Experts of a small language model: 4056 steps.
Below are experts of layer 8 (counted from 0) of a mixture-of-experts language model. Rows are named router (the router's row for the expert), down (a neuron's output weights, with its number) and show model dimensions 0-127. Each number is 200 + 20 x the weight over its row's rms, rounded and kept within 0 to 999.
After each expert's rows: "comes before" lists some tokens at least twice as common just after its tokens as in all text. This comes from a sample of Wikipedia text that the model never trained on. Tokens count by the router's weight.

# expert 20
router,190,214,221,196,207,220,239,195,192,227,203,206,179,218,221,202,174,179,186,185,186,199,176,197,223,207,197,206,206,233,174,228,223,169,207,228,192,213,184,199,195,207,236,211,158,196,195,181,187,203,212,191,171,197,179,197,174,194,217,201,186,238,193,204,217,201,162,202,176,192,207,210,161,210,194,221,189,177,204,179,179,220,172,221,226,187,192,208,198,229,206,219,188,188,201,227,201,231,147,200,248,219,189,168,188,169,209,241,219,180,170,210,195,214,158,208,215,216,187,184,170,170,206,207,213,145,213,192
down2,193,218,234,225,175,214,178,156,197,225,175,189,216,183,217,197,194,203,181,198,203,197,178,220,218,204,190,194,191,183,162,195,216,183,193,220,234,225,239,186,224,164,171,217,201,200,230,232,230,195,208,161,195,189,161,175,180,191,209,181,196,206,184,245,172,193,195,197,193,173,201,206,158,209,202,217,188,211,211,231,188,183,150,214,212,168,194,216,163,229,201,222,194,161,209,214,191,164,176,164,213,210,157,190,230,154,168,219,209,223,196,187,237,206,210,210,175,172,198,197,211,211,210,223,199,184,228,203
comes before: "the ", "in ", "a ", "to ", "his ", "on "

# expert 7
router,171,218,212,234,194,196,194,175,186,208,215,201,208,214,205,184,202,178,167,161,184,226,183,172,222,236,199,241,192,209,192,226,158,215,192,217,192,180,220,200,232,210,212,228,196,184,199,179,226,177,188,196,204,185,199,192,174,209,178,242,216,221,189,205,219,236,165,215,203,192,200,225,205,223,208,202,176,226,196,190,205,221,178,222,197,216,213,210,192,205,209,237,189,159,211,212,195,223,207,182,235,204,222,186,219,186,219,211,208,188,215,207,172,205,191,197,159,193,199,202,180,189,218,181,199,219,206,194
down0,181,165,220,185,175,212,211,209,166,208,181,217,220,203,186,199,216,179,195,186,173,213,194,197,196,226,204,207,221,199,203,219,196,183,193,213,201,170,206,216,189,207,200,177,200,229,189,196,217,204,215,206,215,205,207,203,201,199,155,178,180,210,208,205,230,172,174,214,174,211,181,210,223,184,206,222,196,176,199,213,194,209,213,215,215,183,206,209,259,190,234,228,215,201,219,193,203,212,159,212,224,181,222,232,227,155,214,158,192,161,207,195,209,188,222,252,166,201,195,211,211,177,211,205,188,188,196,182
comes before: ", ", ". ", "s ", ".", "\" ", "'"

# expert 19
router,192,205,205,184,214,204,202,188,184,209,157,201,239,198,195,166,180,224,204,164,214,212,222,159,216,216,149,223,215,196,191,217,191,188,238,218,162,199,185,200,213,247,227,185,215,213,191,189,222,232,180,232,212,163,204,202,196,235,235,190,182,204,194,204,207,191,191,228,222,192,192,219,208,215,189,164,172,204,204,160,204,195,197,205,183,205,200,223,211,236,169,200,194,183,206,211,204,212,179,198,252,196,249,173,190,183,225,212,203,214,208,209,215,191,210,169,200,227,155,206,197,188,222,183,189,208,190,211
down0,183,250,207,187,224,161,170,165,213,210,189,235,161,163,245,205,211,184,221,244,220,194,211,246,208,226,217,167,206,225,198,199,185,196,182,189,214,200,211,202,179,183,206,220,208,223,196,215,177,186,198,182,241,200,211,223,187,190,184,189,197,219,204,220,227,229,218,207,182,226,170,216,175,220,180,189,185,229,204,206,204,186,224,198,212,198,150,201,184,209,197,177,217,196,195,192,218,187,215,199,180,194,203,225,225,198,203,197,213,241,187,199,220,175,194,200,180,213,169,194,201,226,227,205,196,202,221,211
comes before: "- ", "The ", "| ", "==", "In ", "He "

# expert 6
router,186,216,187,200,206,228,235,203,216,196,161,229,197,196,233,184,159,180,197,175,178,182,188,172,201,193,174,195,224,199,170,233,163,185,239,184,224,219,189,190,208,194,221,215,155,194,223,179,230,208,261,213,203,216,191,191,171,186,199,213,185,192,210,241,231,208,206,195,185,195,181,216,176,201,173,208,200,215,220,194,195,208,178,219,207,188,226,196,223,198,175,202,162,182,209,217,211,217,191,182,198,201,213,190,187,175,202,224,194,203,188,213,209,189,195,215,218,218,208,197,189,173,224,217,200,202,200,175
down0,219,180,209,158,219,204,223,221,211,182,204,212,203,187,234,199,189,225,238,203,197,188,210,197,211,236,206,192,212,221,172,205,210,204,149,178,183,248,210,191,222,191,228,210,178,195,192,191,224,254,142,201,200,174,198,173,202,216,183,212,168,181,201,229,228,207,227,187,222,174,178,166,212,195,199,204,193,216,183,177,230,175,216,173,211,186,223,206,188,214,223,221,198,180,234,188,217,221,200,210,211,170,163,185,188,200,180,176,212,212,197,214,211,209,223,196,193,167,202,190,170,198,184,200,204,210,202,169
comes before: "the ", "201", "200", "199", "202", "198"

# expert 16
router,188,180,207,198,248,207,200,195,193,225,183,214,185,210,224,192,187,204,180,179,182,189,172,205,207,195,185,192,197,205,185,188,190,169,208,203,204,200,192,230,214,219,239,203,165,180,217,172,184,213,204,217,172,179,207,201,181,207,196,206,198,228,204,194,220,226,170,194,183,168,208,218,173,206,188,194,163,220,206,165,172,228,178,217,225,199,207,215,226,188,207,202,199,191,241,239,204,214,184,234,197,237,176,162,203,180,214,203,204,210,179,201,191,229,143,175,176,216,195,178,212,175,204,207,200,168,227,213
down0,171,175,175,205,160,205,155,232,226,184,191,198,198,179,149,181,185,197,182,223,203,204,214,175,192,221,231,220,204,200,206,183,198,193,202,201,233,188,229,219,168,186,187,177,165,169,185,205,182,215,181,190,198,240,231,198,190,200,223,190,206,229,201,224,196,199,199,186,192,212,205,226,177,214,151,203,181,197,216,217,198,195,208,190,223,174,171,202,210,182,207,160,201,194,240,219,224,202,202,182,233,200,210,186,186,194,201,221,192,178,210,179,179,190,193,202,251,206,205,204,204,212,204,192,184,210,180,197
comes before: "was ", "is ", "of ", "had ", "were ", "has "

# expert 12
router,182,232,198,198,196,212,182,180,194,229,192,217,184,186,200,216,168,178,192,164,210,187,175,154,223,222,198,205,211,209,186,229,208,196,205,166,203,229,189,212,240,218,223,210,183,201,206,192,226,189,213,201,203,189,179,191,174,212,205,205,203,220,230,206,228,215,188,194,178,173,169,207,169,206,199,204,200,197,194,165,192,226,184,211,208,176,183,214,232,225,170,214,195,200,206,216,175,238,192,185,241,208,224,188,214,182,182,194,218,209,204,186,174,231,190,231,219,217,209,182,189,197,236,237,212,197,236,218
down2,192,156,225,183,182,173,227,196,208,155,191,177,160,206,219,181,185,190,215,186,223,182,200,173,241,191,235,192,221,217,196,206,192,230,223,184,184,201,228,212,195,243,179,224,171,216,228,200,213,183,195,195,178,197,193,216,187,222,213,187,192,191,207,198,202,204,181,199,174,190,195,169,218,210,221,228,206,200,188,221,203,155,193,206,205,190,201,222,226,231,167,236,190,211,219,203,189,212,190,170,225,174,238,187,165,231,174,183,201,210,212,191,216,195,185,194,198,198,184,190,196,246,226,190,180,205,204,200
comes before: "| ", "|", "(", "/ ", "m ", "km"

# expert 9
router,168,218,193,194,245,210,187,180,216,200,173,209,188,209,192,197,204,223,190,209,186,195,188,199,202,189,171,231,206,219,174,221,169,211,199,184,170,226,207,208,203,202,230,191,207,199,211,188,187,199,198,202,199,216,187,183,188,211,252,220,198,190,214,194,194,224,187,232,186,195,190,211,204,205,224,199,183,212,164,172,169,232,188,200,215,159,210,215,246,191,226,211,198,200,252,234,188,217,177,228,233,226,200,141,202,181,193,226,226,219,182,194,200,223,181,177,175,203,182,214,190,175,213,223,216,166,221,210
down0,190,182,182,222,195,189,226,194,211,195,170,193,218,224,229,155,192,208,181,221,223,209,201,229,191,221,184,199,203,187,211,207,183,195,225,194,153,228,168,193,228,232,219,218,248,219,175,202,198,184,166,182,190,174,219,184,164,168,192,209,214,224,189,207,175,177,209,225,221,213,211,182,198,207,201,179,208,240,215,240,230,224,234,185,208,191,194,183,194,199,210,219,173,199,226,196,198,192,191,194,230,205,222,191,201,169,224,172,182,199,188,222,178,204,205,206,213,180,176,239,208,201,215,183,201,190,207,201
comes before: "of ", "and ", "in ", "for ", "to ", "("

# expert 22
router,179,180,196,197,200,228,179,208,185,195,200,200,246,213,174,186,201,194,166,168,204,222,193,177,202,205,163,198,212,186,177,211,197,165,224,168,175,219,234,197,202,217,209,221,204,197,231,193,218,219,221,187,220,218,199,208,198,198,228,220,177,211,203,214,191,213,200,217,156,195,172,226,211,195,189,224,176,195,190,194,167,229,170,189,199,200,220,186,196,172,193,208,187,156,210,167,206,246,158,214,245,229,176,177,208,222,198,214,207,240,189,192,198,194,197,217,193,198,191,170,208,199,243,204,189,204,189,233
down0,188,217,210,172,197,234,208,201,226,201,201,171,182,249,173,193,172,229,221,219,187,202,202,205,175,222,184,203,178,197,209,218,169,228,190,164,217,214,189,223,214,211,215,194,182,205,186,203,213,183,183,199,194,197,196,192,223,208,246,197,212,213,182,188,204,211,200,190,213,189,205,226,224,190,184,207,188,235,207,209,165,196,216,192,229,170,191,211,222,161,199,186,212,205,203,224,196,249,199,210,209,219,186,174,184,183,194,206,161,224,185,200,192,211,189,189,174,198,190,221,197,238,260,188,177,186,237,204
comes before: "\n\n", "\n", "s ", ")", "S", "0"

# expert 2
router,156,183,232,175,228,227,209,173,184,179,213,225,197,207,216,188,180,207,199,195,174,201,154,206,224,203,190,179,192,190,186,194,191,190,224,193,206,234,177,235,222,219,217,234,181,212,229,205,197,220,204,212,205,215,199,215,203,214,198,249,219,217,218,181,209,203,183,223,211,198,187,223,188,200,198,212,206,230,239,161,188,218,215,215,229,184,209,203,208,206,211,186,198,197,229,206,181,219,202,216,196,201,241,190,184,203,187,214,193,190,194,178,201,233,170,158,174,223,207,177,195,204,180,223,195,224,225,221
down2,194,188,188,201,187,184,200,217,193,167,207,175,210,213,197,223,201,227,207,176,214,160,221,215,222,185,197,199,177,216,226,204,186,180,212,208,154,188,193,224,175,218,180,161,205,177,211,164,191,233,209,211,187,187,171,206,210,202,205,176,169,188,205,195,161,191,205,171,149,181,218,204,191,198,159,232,247,189,205,223,206,212,178,193,205,145,217,185,184,221,224,192,178,180,225,209,194,226,202,209,227,197,198,190,194,168,187,179,187,207,204,223,196,242,218,191,205,197,180,222,226,159,197,187,206,224,205,203
comes before: ": ", "| ", "; ", "by", "|", "=="

# expert 13
router,195,195,222,211,207,237,232,180,223,222,184,190,170,208,210,205,173,180,175,204,181,180,189,189,219,198,177,218,200,178,183,228,196,177,222,223,190,218,180,215,206,208,224,210,195,200,229,185,218,185,207,205,181,208,181,180,183,218,193,186,197,237,220,203,228,200,154,190,218,194,209,248,190,197,172,209,163,213,203,206,199,215,176,215,224,194,213,187,218,206,169,228,165,165,212,218,210,224,186,206,216,219,223,197,215,180,211,216,224,192,206,225,193,215,189,215,200,197,212,190,179,174,222,209,222,181,216,200
down2,196,183,219,242,227,206,220,202,175,176,160,197,203,190,201,207,228,223,220,186,210,236,222,211,177,199,192,178,187,192,193,214,251,230,206,199,200,183,168,249,180,206,201,210,238,178,187,181,202,197,157,219,193,181,194,209,202,207,169,146,201,202,169,226,204,221,170,180,234,163,198,207,209,187,225,171,189,191,169,182,194,214,219,209,195,183,199,188,187,227,170,227,248,173,234,218,194,206,208,193,203,219,234,203,219,212,191,234,201,183,208,230,207,224,177,240,175,185,201,172,212,180,203,202,207,197,188,202
comes before: "the ", "a ", "he ", "that ", "it ", "to "

# expert 17
router,206,203,190,186,188,211,204,198,210,186,211,236,221,186,210,196,206,208,180,184,204,199,187,175,199,199,196,194,187,209,188,183,180,207,201,177,210,215,208,207,209,217,219,213,217,180,217,187,207,217,208,176,207,197,195,205,195,175,221,186,233,201,191,231,228,203,221,220,175,182,152,194,196,188,200,192,188,220,212,172,194,221,197,211,226,176,218,187,224,210,180,213,205,177,234,194,204,208,175,197,233,211,213,190,161,200,203,219,220,220,197,203,185,224,174,214,202,180,201,201,172,207,195,245,196,213,186,200
down0,176,199,209,220,203,188,224,217,208,220,197,229,238,212,201,206,185,193,213,164,231,220,181,204,214,178,217,170,208,229,194,226,190,203,181,214,196,228,177,221,219,192,189,193,181,190,189,181,190,200,171,193,171,179,205,206,192,160,244,199,247,239,202,192,236,191,190,192,168,196,181,202,158,196,202,219,209,206,193,194,230,169,216,174,230,188,185,197,172,203,217,225,209,189,216,220,171,229,173,178,231,222,234,223,195,169,186,183,205,174,215,182,162,189,190,220,206,210,218,212,172,190,205,164,177,227,180,206
comes before: "0 ", "1", "2", "0", ".", ","

# expert 5
router,223,209,186,230,202,199,181,182,203,196,196,222,215,199,236,199,201,202,189,196,180,187,195,133,218,252,195,206,207,209,149,227,173,189,235,213,172,186,192,211,234,197,175,211,201,206,196,190,193,194,167,215,219,160,189,225,204,194,217,216,187,197,229,221,193,230,216,197,179,180,207,210,183,184,204,208,202,188,220,210,169,222,204,203,240,179,202,189,193,200,174,225,158,197,214,202,214,192,157,198,213,222,223,169,196,180,191,215,177,187,196,202,162,171,182,206,166,189,178,196,204,204,216,217,233,203,179,223
down0,207,179,204,215,217,224,193,159,207,214,219,171,197,193,168,180,220,173,202,186,182,200,225,199,186,196,240,204,211,207,197,192,222,212,217,155,205,211,227,207,229,216,165,205,244,204,206,194,171,199,204,191,179,190,198,170,183,215,184,219,193,210,176,211,203,203,204,193,225,212,210,234,208,219,207,201,192,224,239,204,215,205,197,193,189,221,225,217,185,168,191,181,243,156,214,162,204,208,215,169,189,182,218,198,210,183,186,197,181,234,219,205,249,151,196,206,226,203,195,201,183,202,198,151,223,201,224,192
comes before: ", ", ". ", "'", "ic ", "-", "s "